config.toml
n_layer = 10
d_model = 384
n_experts = 96
experts_per_token = 2
d_expert = 320
d_shared_expert = 0
activation = "gelu"
moe_layers = [1, 3, 5, 7, 9]
router_score = "softmax"
normalize_top_k = false
routed_scale = 1.0
balance_loss = 0.00428
balance_bias = false
init_std_router = 0.00633
lr_router = 0.000425
n_head = 4
n_kv_head = 4
head_dim = 96
vocab_size = 8192
norm = "layernorm"
norm_place = "pre"
norm_eps = 1e-05
positions = "rope"
rope_base = 70500.0
rope_fraction = 0.25
qk_norm = false
attn_scale = 0.102
tie_embeddings = false
parallel_block = true
init = "uniform"
init_std_qkv = 0.0342
init_std_o = 0.0
init_std_up = 0.0342
init_std_down = 0.0
optimizer = "soap_variant"
lr = 0.00393
beta1 = 0.95
beta2 = 0.95
weight_decay = 0.086
lr_head = 0.00417
grad_clip = 2.0
warmup_steps = 200
schedule = "wsd"
decay_fraction = 0.272
decay_shape = "linear"
final_lr_fraction = 0.1
batch_tokens = [65536, 131072, 262144, 524288]
seq_len = 1024
doc_mask = true
train_tokens = 758300000
steps = 3795
dataset = "wikipedia_en"
Below are experts of layer 3 (counted from 0) of a mixture-of-experts language model. Rows are named router (the router's row for the expert), up (a neuron's input weights, with its number) and show model dimensions 0-127. Each number is 128 + 24 x the weight over its row's rms, rounded and kept within 0 to 255.
After each expert's rows: a language model's description of what the expert responds to. This comes from a sample of Wikipedia text that the model never trained on.

# expert 6
router [136 190 106 114 144 112 147 124 130  93 158 124 176 134  99 107 131  94 144 130  98 153 142  93 110  84 118 137 116 114 168 102 107 106 144 121 132 112 113  70 140 141  91  90 137 144 143 143 160 139 138 160 105 125 147 122  96 117 165 118 150  95  91  99 113 108  82 136 178 101 140 125  78  75 105 132 122 127 106 137 104 131 140 109 121 115 100 103  84 164 121 108 126 119 129 104 148 116 130 186 134 130 101  65 181 132 158 151 104 111 170  97 127  94 122 107 192 161 150 123 142 139 168 123 105 153 103 122]
up0 [115 125 157 122 111 140 189 145 107 140 134 109  89 160 121  92  90 116 128 138 124 122 110 108 184 135 135 100  94 154 115 147 142 115 157 145 136 134 156 137 131 135 121 116 122 161 153 105 115 146 131 114 122 135 126 146 119 128 173 119 121 100 139 123 143 129 130 144 166 120 112 125 167 147 180 150 129 151 127 130 120 114 108 118 169 131 119  86  99 138 142 126 136 150  95 156  77 123 157 124 137 128 134 123 105 145  84 163 130 115 125 133 110 143 135 135 146 104 143 155 162 138 131 117 167 133 145 109]
up1 [132 105 151  90 151 123 116 136 140 181 161 119 133 120 130 131  99 125  94 131 109 155 108 152 159  86 144 137 110 132 140 126 155 131 103 128 101 116 134 107 126  59 118 129 125 120 117 147 117 159 104  85 127  82 141  92 137  80 131 123  91 122 191 139 143 132 117 101 141 107 164 174 179 161 143 158 113 130 138 134 113 121 115 100 117 171 129 136 140 137 166 137 143 114 117 103 155 136 115  86 135 135 193 118 147  73 126 127  97 130 147 152 108 177 134 109 124 149 132 108 154 165 124 126 140 138 137 150]
What it handles: Name-initial syllables. Two-letter capitalized openings of foreign or proper names such as Mo, Sa, Po, Na, often in lists, e.g. Sato, Mosque, Polyphaga.

# expert 29
router [148 162 149  93 112 120 118 108 148 140 140 164 131 158 135 115 154 104 102 168 129 147 166 136 169 120 120 136 148 104 113 173 152 171 132 100 148 125 151  55 154 126 100 109 109 114  98 102 100 141 107 115 140 107 115 131 133 123 118 111 170  98 109 127 148 131 111 127 112  96 116 145 116 134 139 112 153 120 161 142 125 107  81 111 154 143 159 158 137 161  67 124  78 109 114  94  86 140 145  97 145 142 168 140 176 122 140 164 158 105 114 108 120 125 119 146 144 106  94 142  90 127 128 153 129 142 145 124]
up0 [119 110 138 138 108 162 157 200 119 139 117 120 140 175 133 150 100 153 124 103 122 135 163 175 114 130 133 118 108 131 101 137  95 137 147 130 129 139  72 151 129 104 113 120 113 114 132 114 126 162 128  89 133 129 119 122 167 140 114 161  89 185 136  98 121 116  92 111 165  93  87 124 127 109 124 150 136 122 200 171 119 124 121 132  86 102 143 156 160 136 141 158 141 118 120 155 101 148 134 151 137 140 117 100 104 133 158 186 124 166 115 134 121 149 145 109 142 179 170 104 122 155  86  88 141 128 135 125]
up1 [126 136 138 156  90 111 135 155 128 168 139 133 173 110 117 181 134 101 164 139 135 114  98 138 179 126  83 125 132 134 155 115 110 142 186 140 125 126 146 155 145  90 144 128 119 157  64 117 127 123 113 120 141 125 149 158 129 112 154 110 115 131 109 142 118 149 107 123 123 129 159 158 120 145 130 155 117 159 131 124 171 132 165 122 122 142 129 121 111 118 103 112 135 124 132 117 105 155 136 129 151 148 101 152 131 177 109  74 114 121  97 127 114 119 132 120 100 199 107 133 114 153 119 130 134 125 136 136]
What it handles: Letter s in words. Single s pieces, mostly plural endings on technical or taxonomic terms, also mid-word s as in Es-s-ay, p-s-ychiatry, de-s-cent.

# expert 17
router [123 158  91 109 143 116  81  95 133 140  86 183 140 155 126 105 145 147 111 143 125 117 108 168 155 100 128 100 123 114 100 150 110 110 118 161 177 106 100 127  91 126 113 104 163 154 137 106 103 102 153 116 119 141 132 130  81 165 128 134 129 152  96 138 120 126 101 105 136 123 150 103 116 136 135 141 100 159 111 118 137 102 158  95 127 119 150 105 144 117 128 139 126 142 153 124 175 109 140 191 170 141 124 125 146 126 130 126 149 104 139 188 157 146 159 103  96 140 129 152 137 143 106 105 121 159 142 133]
up0 [103 110 118 139 107 114  96 113 119 104  84 114 124 159 145 170 119 144  99 130 158  88 108 169 116  65 138 106 142 106 166 135 146  76  97 111 166 105 168 134 117 132 112 122 192 163 131  75 130 116 140 102 134  81 139  75 109 143 145 114 102 135 120  80 178 165  98 121 124  93  75 114 160 167 138 117 121 124 104 169 139 129 116 158 120 149 116  87 141 134 116 168 149 126 145  92 127 129 124 121 119 147 134 169 121 136 152 146 166  66 146  75 124 136 149 122  96 148 149  90 112 125 104 135 175 144 148 138]
up1 [118 125 143 130 139 115 118 146 130 115  99 113 130 131 167 124 160 166 139  87 112 126 119 134 103 123 191 159 163  99 140 122 115 114 117 169 135 139 110 110 167 147 151 126 127 164 100 104  90 127 138 135 106 172  88  80 122  93 121 115 110 117 113 146 141 133 160 120 146 133 139  96 129 142 124 116  84 194 122  88 152  89 144 135 149 114  87  87 167 127 119 138 102 118  85  87 110 137 151 141 140 124 127  76 166 155 150 139 134 164 131 107 161 137 120 134 151 117 141 113 164 139 123 161 116 103 101  84]
What it handles: Table row pipes. The pipe opening a new table row after a line break, in election results, sports statistics and filmographies, plus leading list dashes and digits.

# expert 43
router [170 147 115 145 117  93 120 160 113  73 153 140 134  82 171 126 129 175 153 164 110 113 114 120 161  97 139  97  95 121 107 125 108 146 133 103 157  91 102 133 107 130 152 149 137 152 131 137 109 124 132 161 125 121 124  86 136 125 131 140 117 116 133 118 141 124 106  98 143 111  96 138 126 152 143 100 140 164 111 140 151 147 142 103 161 164 148 111  80 114 134 132 126 128 124 106  90 122 134 140 119 128 112 139 175 136 101 170 151 127  99 123 129 118 155 165 127 105 166 145 139 118 115  94 137 123  67 128]
up0 [133 125 121 103 149 128 148 153 141 115 130 124  87 157 125 117 160 128 114  99 107 146 118 109 148 156  92 109  96 138 154  94  89  55 128 104  97 128 102 128 141 130 150 131 128 157 179  97 148  96 150 132 112 142 134 149 131 143  98 140 105  77 168  91 145 118 137 119 127 107 164  64 140 139 153 175 125  76 148  98 112 142 131 100 126 105 124 126 117 102 137 120  91 145 143 117 126 163 127 166 107  99 132 125 153 104  95  93 157 154 123 142  95 146 103 115 121 120  94 143 124 133 147 107 140 114 126 108]
up1 [138  99 134 199 119 132 122 122 105 152 101 140 139 101 126 168 105  77 140 156  81  93 122 122  98 147 146 112 105 129 112 120 175 149 107 118 115 162 123 148 159 152 158 123 114 119 130 115 126 129  96 117 107 147 122  84 118 142 104  55  97 101 140 130 110 106 138 131 116 129 143 126 108 123 133  86 168  63 159  93 126 120  63 172 160 118 113 134 134 161 125 146 182 139 159 122 120 121 130  79 151 122 116 108 150 119 150 137 151 126 143 114 130 154 134 138  99 156 115 123 136 151 145 143 118  97 156 139]
What it handles: Digits inside numbers. Non-first digits of multi-digit numbers in demographic prose and election or sports tables, such as 9-3.0 males, 8-1.47, 34,54-6.

# expert 11
router [127 109 130 122 119 149 146 124 136 132 163 135 101 148 149 131 151  94 118  93 143 156 158 156 165 117 169 164 108 102 119 190 161 144 131  77  98 142 150  87 171 126 129 160 148 120 136 100  84 160 123 114 144 103 125 123 136 154 135 133 145 118 144 139 153 146 123 151  86 100 123 158 135 141 135 151  94 111 153 182 128 103 108 147 152 119 123 172 105 136 106 122 114 126 108 122 100 152 134  94 133 133 110 137 124 122 124 112 123 165 148 106 113 114 153  97 113 133  96 160  73 118 120 137 151 179 144 120]
up2 [128  88  93 118 142 142  99 115 114 163 146 113  84 136  85 166 139 120 136 169 110 131 138 174 133 128 187 128 117 161 149 130 167 153  81 109 146 131 144  90 109 152 118 116 125 129 130  73 154 126 160 106 124 123 156 151 156 104 130 110 124  96 126 132  95  99 162 127 158 134 113 133 110 161 109 114 127  94 151  91  92 117 104 125 173 146 121 104 102 119 142  91 161 130 123 151 106 129 116 165  98  76 160 139 124 113  89  89 137 108 119 110 129 113 122 122 134 131 123  93 131 118 170 116 125  90 125 123]
up3 [108 127  85 132 135 135 117 122 104 143 117 170 142 159 204 136 121  91 167 103 136 143 115 125 111 136 139 184 150 116 128 152 126 102 107 139 137 148 124 102 151 117 174 136 111 146 136 116  84 122 163 150 169 188 133 151 124 124 134 103 157  90 131 142 120 154 184 123 134 138 130 115 110 137 133 174 170 141 127 132 112 130 147 122 106  89 109 141 109 158 135  79 122 120 115 104 164 136 103 115 115  76 108 156 100 108 132 122 131 156 101 152 157  99 108 161  81 128 138 109 121 141 152 139 119 166 134 112]
What it handles: Plural noun endings. Plural suffixes and plural nouns in running prose, such as restaurant-s, witness-es, Cred-its, hold-ers, people, women, children.

# expert 40
router [108 102 124 173 110 131 151 117 168 123 140 119 136 148 156 176 140 120 142 128 126 141 126 158 129 152 128 116 146 114 153 132 141 112 128 110 109 154 103 142 151 117  90 122 139 121  93 128  70 112 106 132 164 134 116 139 166  92 109 162 158 114 107 146 101 125 134  62 151 106  79 134 145 135 142 170 100 114  91  96 152 159 109 144 151 179 120 173 158 136 153 113 159 105 124  84 157  97 118 153 160 122 124 147 130 103 134  74 101 169 105 102 143 139 102 105  97 147  73  61 131 140 126 124 103 105 118  88]
up0 [147 135 124 114 165 151 140 107 151 129 149 159 127 112 137 152 136 120 136 131 131 123 128  81 142 137 141  83 163 118 136  97 138 157 147 114 148 145 152 116 138 117 133 129 117 123 117 126 159 127  85 154  92 104 111  94 118 116 125  98 109 129 115 152 104 107 160 151 131 114 130 141  95  56 131 139 135 100 140 100 131 166 155 137 129 109 135 153 153 108 148 148 129 167  94  95 146 113 142 146 121 141 151 116 137  98 129 107 105 145  82 159  81 145 130 144 154 129 126 145  98 151 120  58 138 116 151 149]
up1 [118 109  88 163 111 126 109 130 147 131 148  78 169 120 157 153 125 106 151 117 125 160 161 160 133 119 105 135  82 115 105 130 132 122 171 154 116 139 120 111 105 169 127 103 144 111 162 112 107 166 137 150 116 127 114 117 137 145 161  99 102 156 136 142 137 134 156  73 125 121 147 129 133 130 179 130 104  65 125  92 153 132 120 137 134 142 144 145  71 102  83 122 139 176  92 144 159 140 144 109 130 120 146 163 101 168 111  96 119 134 158 158 120 137 108 113 140 149 136 155 139  94 106 176 116 120 153 105]
What it handles: Word-end and clause-opening pieces. Ending pieces after a short start, like Ne-on, Am-ong, Satur-day, Ever-ett, plus sentence-opening words such as Although, Despite, During, There.

# expert 0
router [116 173 159 140 133  97  79 104 113 137 152 161 135 109 109 120 153  97  92 150 143 104 159 140 173 134 173 139 116 129 103 139 135 140 171 136 160 136 117 109 164 131 150  79 142 128 151 106 157 120 110 117 121 133 125  81 155 169  95 106 121 123 124 100  91 122  84 103 153 145 107 112 178 146 124 165 117 108 113 151 114 143 131 163 147 133 136 169 138 129 129 116 102 139 113 144 139 113 131  90 101 126 123 133 146 154 128 147 130 131  85  94 116 131  96 138 193 113 121 118 115 124 139 139 144  99 149 146]
up0 [ 85 118 112 117 104 168 124 181 113 143 113 101 137 127 131 114  94 113 126 137 128 128 123 123 152 132 129 103 140 113 169 142 111 170 131 110 128  90 136 156 104 131 141 104 154 135 157 140 114 110 120 125  95 141 183 112  97 143 192 122  87 123  78 129 132 141 108 115 132 118 143 111 147 146 126 111 149 153 148 133 173 161 127 132 126 129 130 119 138 106 162 186 159  95  88 170 104 174 152 160  90  48 106 117 142 133 134  96 116 138 130 133 142 137 120 158 126 124 115 128 115 155 141 117 119 130  88 192]
up1 [130 141 114 119 176  77 108 150 128 125 102 155 124 115 150 121 134 119 122 127 153 109 107 121 108 152 117 178 140 119 168 134 120 118 127  97 153 158 106 104 132 170 114 170 113 118 133 134 124  61 120 130 145 172  81 118 111 120  92  73 145  89  84 135 145 119 122 129  84 126 141 119 130  91 173 167 123 142 127 112 169 114 126 144 118 103 133 140 105 130 134 117 155 101 145 124 114 123 134 163 136  87  98  89 151 160 114 131 142 112 144 147 120 116 102  83 110 137 122 124 127 146 129 173 102 137 118 149]
What it handles: Definite article, possessives. The article the and possessives like his, their, its, plus the s after an apostrophe, as in Federer's, at the, in the past.

# expert 35
router [110 119  94 128 107 178 145 124 115 131 163 186 133 132 159 171 161 139 142  81 104 162 103 114 128 146 128 133 126 120 134 168 134 156 133 153  79 118 122 145 164 127 125  96 138  94 122 148 178  95 112 110 121 114 136 141  98 126 123 174 137 123 130 156 131 146 139  99 156 124 105 130 134 150 129 140 134 132 109 146 114 124 106 138 113 125 174 165 125 103 143 132 133 125 132 118  81 138 132  90 185  99 111 143  93 120  99 141  96 137 122 129 151 163  95 158 101 136 139 118 129 171 118 105 157  96 140 117]
up2 [110 172 112 165 127 162 107 109 155 137 126 106 155 134 150 103 129 142 146 124 139 154 124 133 106 154 135 118 145 138 138 148 115 144 116 155 106 137 125  66 124 116 128 141 127 121 125 127  66 127 113 144 162 151 138 158 154 115 129 129 120 108 157 155 131 127 149 193 108 168 108 136  95 179 118 105 134 139 116 107 143 114  91  94 131 125 108 170 162  91 138 129 150 143  97 111 140 120  79 122 112 113 143 115 174 116 127  95 144 132 157 117 153  70 141 155 164 109 129 145 152 152 176 125 109 141 105 120]
up3 [160 108 121 126  86 112 118 168 121 130 106 135 123 133  94 145 136 109 140 155 166 145 132 109 120 144 151 158 128 111 131 127 113 118  92 144 130 110 140 145 108 108 141 127 127 153  78 146 151 129  77 152 103 158 151 155 142  58 132  97  83 137 110 132 141  93 123 120 134 112 124 132  93 139 121  86 146 139 119  86 103 142 135 157 138 131 145 101 140 116 101  82 119 130 140 147 119 168 102 150 142 111 128  89 170 109 122 135 121 184  75 143  96 127 169  89 165 107 191 139 132 109 150 147  72 139 150  98]
What it handles: Word-final y endings. Final pieces ending in y, such as y, ly, ry, ary, ity, completing words like felony, densely, progeny, quietly.

# expert 16
router [121 106 137 131 121 171 136 148 145 135 156 146 119 145 130 156 122 146 124 102 135 176 106 174 104 141 116 140 164 103 145 150  92  94 142 119 104 151 123 149 175 111 111 125 125 109  80 161 127 116 115  91 167 158 133 127 148 101 106 190 162 118  89 147 108 136 124 117 161 118  99 141 177 131 128 131 138 112 106 111 128 170 124 131 116 156 107 183 145 151 130 129 145 117 144 121 146 130  82 148 109  59 138 142  96 130 146 130  76 124  84  90 157 156  89 101  98 147 106  74 134 183 103 100  96 117 131  99]
up0 [127 120 145 102 106 114 120 120 145  99 144 108 152 128 157 119 151 106  93 146 118 158 133 128  90  78  72 124 152 144 146 119 128 175 145 140 103 176 168 110 102  79  84 145 143 130 127 151 132 109 103 139  80 127 143 113 113 113 159 129 126 150 145 106 111 142 129 104 118 102 155 156 108 122 161 134  74 156  76 157 128 121 162  86  91 103 124  99 124 125 128 111 131 154 127 143  99 120 129 122 113 124 121 131 110 135 140 121  94 140 120 130 173 150 137 152 126 149 132 183 110 143 103 137 144 124 120 126]
up1 [119 129 135 100  89 155 152 142 102 140 119  55 119 146 160  84 143 104 160 135 143 141 159 161 136 105 136 142 152 100 141  94 143 145 157 132 160 118 107  96 145 155 186 108  92  90 130 143 168 150 117 176 149 124 141 151 120 130 158 132 170  81 144  92 162 144 127 118 151 121 142 103 131 166 149 127 112 113 156 144 132 160 153 173 121  96 129 155 111 162 121 159  98 147 151 124 116 117 124 114 148 115  86 115 122 155 147 108 142 131 117 107 133 143  92 125  87 150 116 108 124 150 154 143 160 132 185  94]
What it handles: Word-final suffix pieces. Closing pieces of words and names after a first chunk, such as -ight in Isle of Wight, -ing, -ance, -age, -use in Mouseketeers.

# expert 10
router [128 126 122 113 183 124 140 108 167 152 135 152 150 128  98 119 138 143 125 157 110 121 171 113 110  96 137 126 144 132 131  96 139 120 127 131 145  90 147  71 161 138 118  92 119 136 127 162 165  74 191 155  95 149 137 132 113 135 132  94 130  94  99 140 137 131 119 154 129 111 116 117 115  55 127 133 129 146 109 145 195 165 130 106 142 128  94 128  94 114 113 158 139  86 138 147  96 130 133 162 146 146 105 124 170 143 164 118 145 119 129 132 130 144 159 127 184 136 145 116 133 139 138 131 109 163  96 127]
up0 [124 164 156 139 138 114 123 120 174  87 145 145 155 110 113 131 134 118 129 118 102 138 117 134 120 138 153 111  87  76 141 130 136 116 138 115 122 143 123 126  91 175 103 137 130 119 127 104 115 126  84 129 141 157 170 122 111 114 136  93 127 108 114 112 160 123 101 139 113 100 160 102 144 149 177 172  85 141 119 119 122  93  63 138 169 130 174 166 105 103  88 147 121 106  96 152 106 140 129 137 153 156 158 126 114 145 123 115 119 143 145  76 116 155 121 118 142 129 139 113 120  87 106 155  84 151 119 140]
up1 [ 76 100 121 117 160 158 121 147 138 129  79 162 109  70  89 143 119 106 113 146 113 126 127 140 140 166 136 113 106 122 135 155 106 140 126 143 101 145  96 135 164 123 125 121 159 109 161 117  74 150 102 150 162 145  89 156 119 147 147 145 130  96 105 150 133 150 150 126 168  40 108 153 113 144 115 128 136  95 130 117 123 135 167 145 153 154 152 113 124 114 149 127 184  97 115 134 134 121 115 121  75 114 115 130 160 128 159 135 148 149 144 125 150 117 151  97 159 143  99 162 115 161 113 116 155 155  95 126]
What it handles: Romance name openings. First pieces of personal and place names, mostly Spanish, Italian or Indian, in lists and tables, such as Mar(ía), Car, Ra, Bar(nsley), San(toro).

# expert 61
router [128 156 146 139 110 125  83  99 187 111 108 170 103  91 144 161 154 161 136  91  96 162 124 159 111 105 107 101 139 108 100  94  90 136 120 141 143 103  99 123  98 119 151 148 142 142 152 131  98 163 176 178 102 129 137 127 153 131  92 101 130 122 124 154 144 108  94 113 151 112 174 142 144 109 137 107 130 124 137 176 120 135 149 132 161 131 150  92 116 148 142 135 122 114 136  95 103  93 164 164 128 125  76 156 142 149 116 112 138 144 110 137 142 124 131 117  98 135 142 138 143 126 126 168 155 166 151 134]
up0 [136  76 117 123  78 142 121  98 130 112 130 156 139 111 118 145 112 120 125 162  95 144 112 114  87 109 131 132 107 128 124 144  68 152 118 111 112 123 106 110 159 134 134 104 102 122 128 118 121 164 174  89 103  84 132 182 130 125 130 155 168 132 136 122 112 128  84 145 138 101 138 156 135 130 108 115 166 128  81  97 174 104  97 136 121 135 106 126 126 140  88 132 114 165 124 135  91 114 127 132 130 144  76  77 163 169 125 127 124 144 100 124  73 120 116 155 184  93 141 133 142 148 180 117 127 128 148 103]
up1 [130 121  99 116 128 126 116 148 143 157 128 128 158 126 120 146 100 113 116 153 136 162 115 120 133 134 117 137 132 135 119 157 196  96 135 126 146 143 136 110 140  97 106 179 146 125  95  96 121 120 134 141 132  80  99  79 133 142 126 136 104 146 161 131 104  89  94 112 190 136 116 145 163 113 139  93 138 112 123 124 130 104 141  72 128 151 136 157 117 124 117 133 141 112 154 119 152  87 168 103 109 118 132 147 162 135 124 125 124 136 171 125  88 163  93 126 137 133 149 119  96  89 186 141 121 143 145 123]
What it handles: Digits after decimal points. Digits right after a decimal point or comma in percentages, measurements, coordinates and table values, such as 1.52%, 1.5 km, 8.4/10.

# expert 26
router [141 154 116 150 114 134  90 117 141 147  98 108 115 127  97 159  97 157 156 129 108 135 164  99 155  74 189 101 173 123 107 158 148 178 146 160 144 152 101 133 109 111 166 137 114 126 156 118 119 105 175 131 128 115 143 119  90 114 100  96 131 141 128 137 144 126 125 138 129 150 104 140 114 128 139 124 171 112 134 114 127 100 150 125 153 127 133 156  97 152 135 131  79 132 128 105 147 127 142 157 175 139 126 142 150 119 120 139 149 148 138 170 120 165 131 104 170 140  93 101  70 100 140 108 110 168 125 134]
up0 [123 122 117  78 109 109 108 141 136 163 100  97  88 152 125 125 136 153 137 153 145 116 121 129 153 124  96 138 127 128 111 115 130 112 109 111 122 126  87 102  90 154 114 115 165 161 105 146  92 148 145 106 167 121 162 121 147 126 182 149 145 115 109  80 111 122 135 135 138 136 123  91 162 136 108 114 108 148 139 113 145 137 155 133  81 120 150  97  81  85 138  96 103 113 109 111 154 104 110 126  73 140 176 168 149 105 129 147 117 131  88  96 159 139 129 107 127 188 164  99  99 131 120 121 113  99 134 134]
up1 [129 164 103 124 138 150 162  99 143 137 143 116 153 126 111 119 118 134 132 110 118  69 127 119 115 205 112 145 130 143 129 170  95 178 103 164 102 195  90 121 109 143  22  80 133 129 167 153 119 152 134 129 132 158 169 115 115 131 133 139 124 128 133 156 119  76 111 131 141 144 145 141 112 131 125 163 131 131 150 160 162 144  95 146 160 168 141 133 116 107 144 150 119 109 133 120 116 160 121  65  74 168 141 139 127 129 118 161 133 133 123  97  96 134 176  52  95 134 151 124 101 152 133 125 133  70 158 102]
What it handles: Final year digit. The last digit of a four-digit year, after 193, 195, 202 and the like, plus the word century: 2026 NBA, 1939, 1953–1954.

# expert 8
router [114 148 129 117 129 121 146 157 140 122 126  91 106 133 136 169 119 100 156  95 166 110 128 142 120 130 156 143 124 123 114 117 110 119 134 124 117 146 106 143 137 125  90 165 134 124  99 173  80  86 106 102 120 124 131 149 155  98  82 176 149 126 127 117 127 109 147  97  92 128 101 139 103 144 131 156 103 131 142 138 150 143 165 132 115 134 160 180 148 142 142  98 118 116 135 126 110 161 155  95 137 109 119 125 101 110 139  94 124 183 144 109 151 151 129 124 108 123 133 113 131 158 129 150 131 109 101 117]
up0 [143 132 171 143 175 120 149 138  94 152 161 158 132 146 123 130 159 152 107 127 145 156 151 115 150 101 119 129  97 126 108 113 173 147 109 115 152 169 107 109 112 101 102  76 135  93 151 108 109 152  80 112 128 119 126 101 113  98 136 117 101 109  91 138 130 118 131  70 122  96 135 137 115 161 160 143 131 138 169 132 140 131  76 123 105 110 152  93 136 135 130 137 121 128 114 112 127 131 121 141 112 155 131 124 137 103 137 115 172 106 108 137 117 128 164 129 128  97 136 149 130 125 120 124 153 139 104 123]
up1 [140 127 128 149 143  80 109 135 122 144 123 172 163  97 101 119  72 160 141 110 181 128 125 130 156 108 106 181 121 139 114 138 126 106 139  92 151 105  93 144 112 150 106 128 151  97  96  92  55 109 120 124  90 137 137 119 103 121 127 146 123 116  85 109 117 167 128 125 105 112 126 167 104 107 112 110 104 127 153 141 112 125 126 146 123 144 167 101 121 122  92 131 134 175 110 121 142 126 103 140 166 147 140 123 123 139  75 109 167 140 117 143 117 131 113  93 129  93 146 112 145 126  91 155 146 141 165 104]
What it handles: Verb stems and -ing. Word-final pieces of verbs, mostly -ing endings and verb stems split mid-word, such as inju-ring, enter-ing, hesit-ates, playing, making.

# expert 3
router [118 107 126 131 121 151 101 120 165 145 145 139 122 156 118 109 118 108 162 146 150 142 186 100 159 140 134 115 142 103 132 140 142 125 120  80 121 124 159 101 180 137 145  89 116 116 119 107 137 114 145 128 149 127 125 104 162 142 136 161 144  91 128 135 147 129 127 118 112  77 133 141 152 115 138 131 141 149 121 145 132 144 109 109 138 119  96 177 139 164 118 119  86 124 129 134  92 178 155 100 132 131 184 160 115 124 146 135 154 105  89 135 120  84 128 155 131 156  73 129  75 134 130 150 153 171 135 115]
up0 [137 116 166 160 110 117 136 154 120 104 112 118 164 122 169 131 115 140 161 170 117 140 125 131 114 117  98  84 205 132 105 148 144  93 107 128 124 120 107 169 110 162 133 124 120 134 148 146 134 147 133  95 127 131 148 102  76 131 110 163 105 109 132 100 167 114  95 171 129 113 149 158 115 125 120 130 104 154 140 102 153 154  87 118 144 166  92 125 109 132 116  41  78  79 172 146 134 141 111 101  69 120  91 103  92 105 110 123  88 150 129 170 122 164 131  84 115 132 114 129 145 130 134 144 123 113 136 112]
up1 [ 84 137 161 169 120 119  97  87 100 121 149 108 122 100 145 149 102 122 123 132 150 118  78 122 108 143 135 126 150 117 145 140 145  88 114 134 131 176 146 148 141 154 161 101 126 130 151 136 125 166 139 153  91 144 139 112  82 127 117 122 100 153 127 142 138 163 120 160 125 145 159 112 175 148 108 152 102 103 116 155  91 127 108 123  94 120 172 141 149 110 134 125 141 154 115 104 117 125 116 142 130 119 124 179 153 122 108 128 120 114 125 107 154 120 141 111 107 138 150 137 148 153  97 151  98  95  91 113]
What it handles: Name-final s endings. Word-final suffix pieces ending in s or x in names and rare words, such as -us, -is, -as (Byzantinus, Klaasen, Lucas).

# expert 7
router [134 161 163 119 154 152  91 140 113 112 103 143 101 135 116 101 116 108 101 107 108 112 172  66 126 152 115 143 131 131 145 143 134 123 131 100  91 135 149 132 133 127 132 164 116  74  92 141 121  74 147 170 183 126 152 148  96 133 157  94 128  99 120 137  86 124 150 127  85 138 148 124 103  87 112 111 107 105 159 105 121 114 102 153  88 144 147 138 153  96 132 108 114 155 121 157 124 122 146 129 127 140 119 134 168 140 106 106 113 129 132 148 126 140 133 112 109 157 108 159 143 174 140 115 149 125  71 127]
up2 [163 135 147 151 129 103 141 139 113 118 121 147  85 130 135  95 149 155 116  94  67 115 107 117 114 137 144 142 139 110 103 148 150 122 113 116  92 130  93 154 126  89 114 137 151 101 130  94  94 157 116 141 106 121 167 145 113 122 131 126 125 192 164 123 146 102 162 145 139 128 116 132 174 123 129 130 135 141 146 147 117 147 115 157  68 129 148 160 128 158 112 153 120 130 148 169 119 104 133 114  99 130 127 134 139 151 154 102 149 125 156 105  95 127 102 115 148 100 161 147 137  70 163 148 103 153 132 124]
up3 [158 124 142 168 150 136  70 146 150 147 134 175 123 143 124 111 112 143 133 124 125 123  90 112 159 129 107 130 136 128 121 101 139 128 136 119 118 137 129 127 163 154 141 161 131  96  75 124 101 133 119 120 113 127 199 146 120 135 153  87 137 138 120 155 141 129  97 114 115 114 129 112 106  94 118 141 115 119 140 124  98 144 110 131 113 197 128 145 139 151 108 121  95 143 133 108 126  87 156 116 107  94 134 152 118 149 146 136 145 149 112 144 101 147 109 104 121  90 166 137  93 108 137 140 163 148 104 137]
What it handles: Field-label colons and list marks. Colons after infobox and taxobox field labels, plus dashes, equals signs and bars that start list items or headings, such as Suborder:, Residence:.

# expert 60
router [107 134 150 123 126 180  93 107 126 158 103 153 143 166  86 139 129 170 158 146 136 107 113 142 124 111 122 139 125 125  96 112 131 112 111 165 173 102  89 148 102 119 110 102 139 129 171 146 107 163 133 108 136 138 132 141  72 150 126 138 115 151  94 129 132 124 108 100 105 115 177  88 151 118 144 137 113 129  96 147 107 108 157 119 133 111 148 108 116 143 148 147 160 140 144 122 164 111 127 153 110 134 119 150 131 150 149 139 135  74 133 189 169 154 147 117 109 153 147 157 129 128 131  96 104 147 149 137]
up2 [143 134 128 145  90 140 185 120 124 127  70 140  98  97 155 200 152 145  86 130 147 118 116 142 125 151 117 116 142 118 143 141 131 153 114  97 106  99  83 108 124 132 127 139 145 121 131 170 101  85 113 124 114 152 156 144 149 132 160  90 176  89  88 108 134 117 106 116 114 137 154 133  88 158 151  87 117 104 102 139 110 142 128 162 141 113 158 123  93 125 106 130  97 160 166  91 131 168  93  88 160  85  96 190 158 151 127 109  88  88 137 128 135 134 118 131 128 135 155 128 190 118 132 169 156 135 143 125]
up3 [138 102 139 136  82 140 172 131 133 109 132 105 119 122 111 115 133 106 128 110 109 168 142 143 152 160 134 108 130 108 151 115 105 172  88 148 141 119 142  93 126  86 125 128 107 151 137 131 158 121  93  85 169 149 146 134 127 114 106  99 109 148 106 145 128 126  99 125 128 102 110 139 158 152 168 137 142 163 166 100 140  93 152 117 114 145 142 123 148 117 113  92  81 120 105 162 124 151 135 147 142 156 117 136 130 150 159 112 145 116  78 140  95 162 119 144  91 134 111  51 135 105 123 162 122 162 111 175]
What it handles: Roman numerals, table pipes. Table cell separators after names or titles, and regnal or model numerals like II, III, IV and Jr, e.g. World War II, Richard II.

# expert 19
router [106 112 110  84 111 144 100 168 109 126 106 160 104 106 125  90  92  94  82 155 102 103 138 156 117 147 112 172 128 101 168 137 156 127 122  87 148 121 129 134 104 118 107 131 100 119  99 113 170 129 158 112 121 157 114 142 133 143 182 161 105 151 102 137 158 122 147 154 127 167 134 125 107 120 142 164  95 147 150 132 111 127 112 104  71 125 149 100 154 101 114 101 111  90 149 161 136 131  84 107 109 118 127 112 160 116 104 145 114 101 156 170 101  95 132 114 116 122  96 152 125 106 144 145 110 134 143 102]
up1 [130 101 154  98 111 131 131 145 153 116 138 113 128 112 148 171  94 101 153 126 134 101 127 119 130 162 102 107 107 151 137  83 127 134 117 151 116  93 142 123  83 124 147 136 110 136 114 103 132 159  94 130 131 133 132 159 162 134 142 115 110 134 137 108 141 116 154 100  98 132  79 129 120 141 146 133 123 124 154 154 105  82  93 116 135 106 140 152 149 105 164 132 174 131 119 147 140 108 113 116 126  93 160  96 178 134  89 129 130 165 131 171 141 102 148 117 134 137 158 107 114 141 187 151 113 147  92 138]
up2 [104 132 126 115 164  98  80 112 146 147  95 141 131 136 170 148 126 126  89  83 118 169 132 104 105 139 102 102 100 165 151 117 128 113 154  97 132 167 129 118  92 142 124 112 139 167 132  92 109 139 147 156 122 103 154 114 120  87 157 112 121  92 122 149 164 137  98  92 120  72 125 129 149 133 170 144 148 123 100 109 108 105 122 136 129 106 116 133 135 113 129 144 159 116 144 137 143 117 129 110 115  98 154 137 128 127 106 119 155 194 121 125 115 116  76 124 127 128  78 170 123 107 139 115 129  84 132 102]
What it handles: Opening parentheses. Opening parentheses and brackets after a name or value, introducing years, ages, conversions or native spellings, such as (age 55), (282 m), (1848).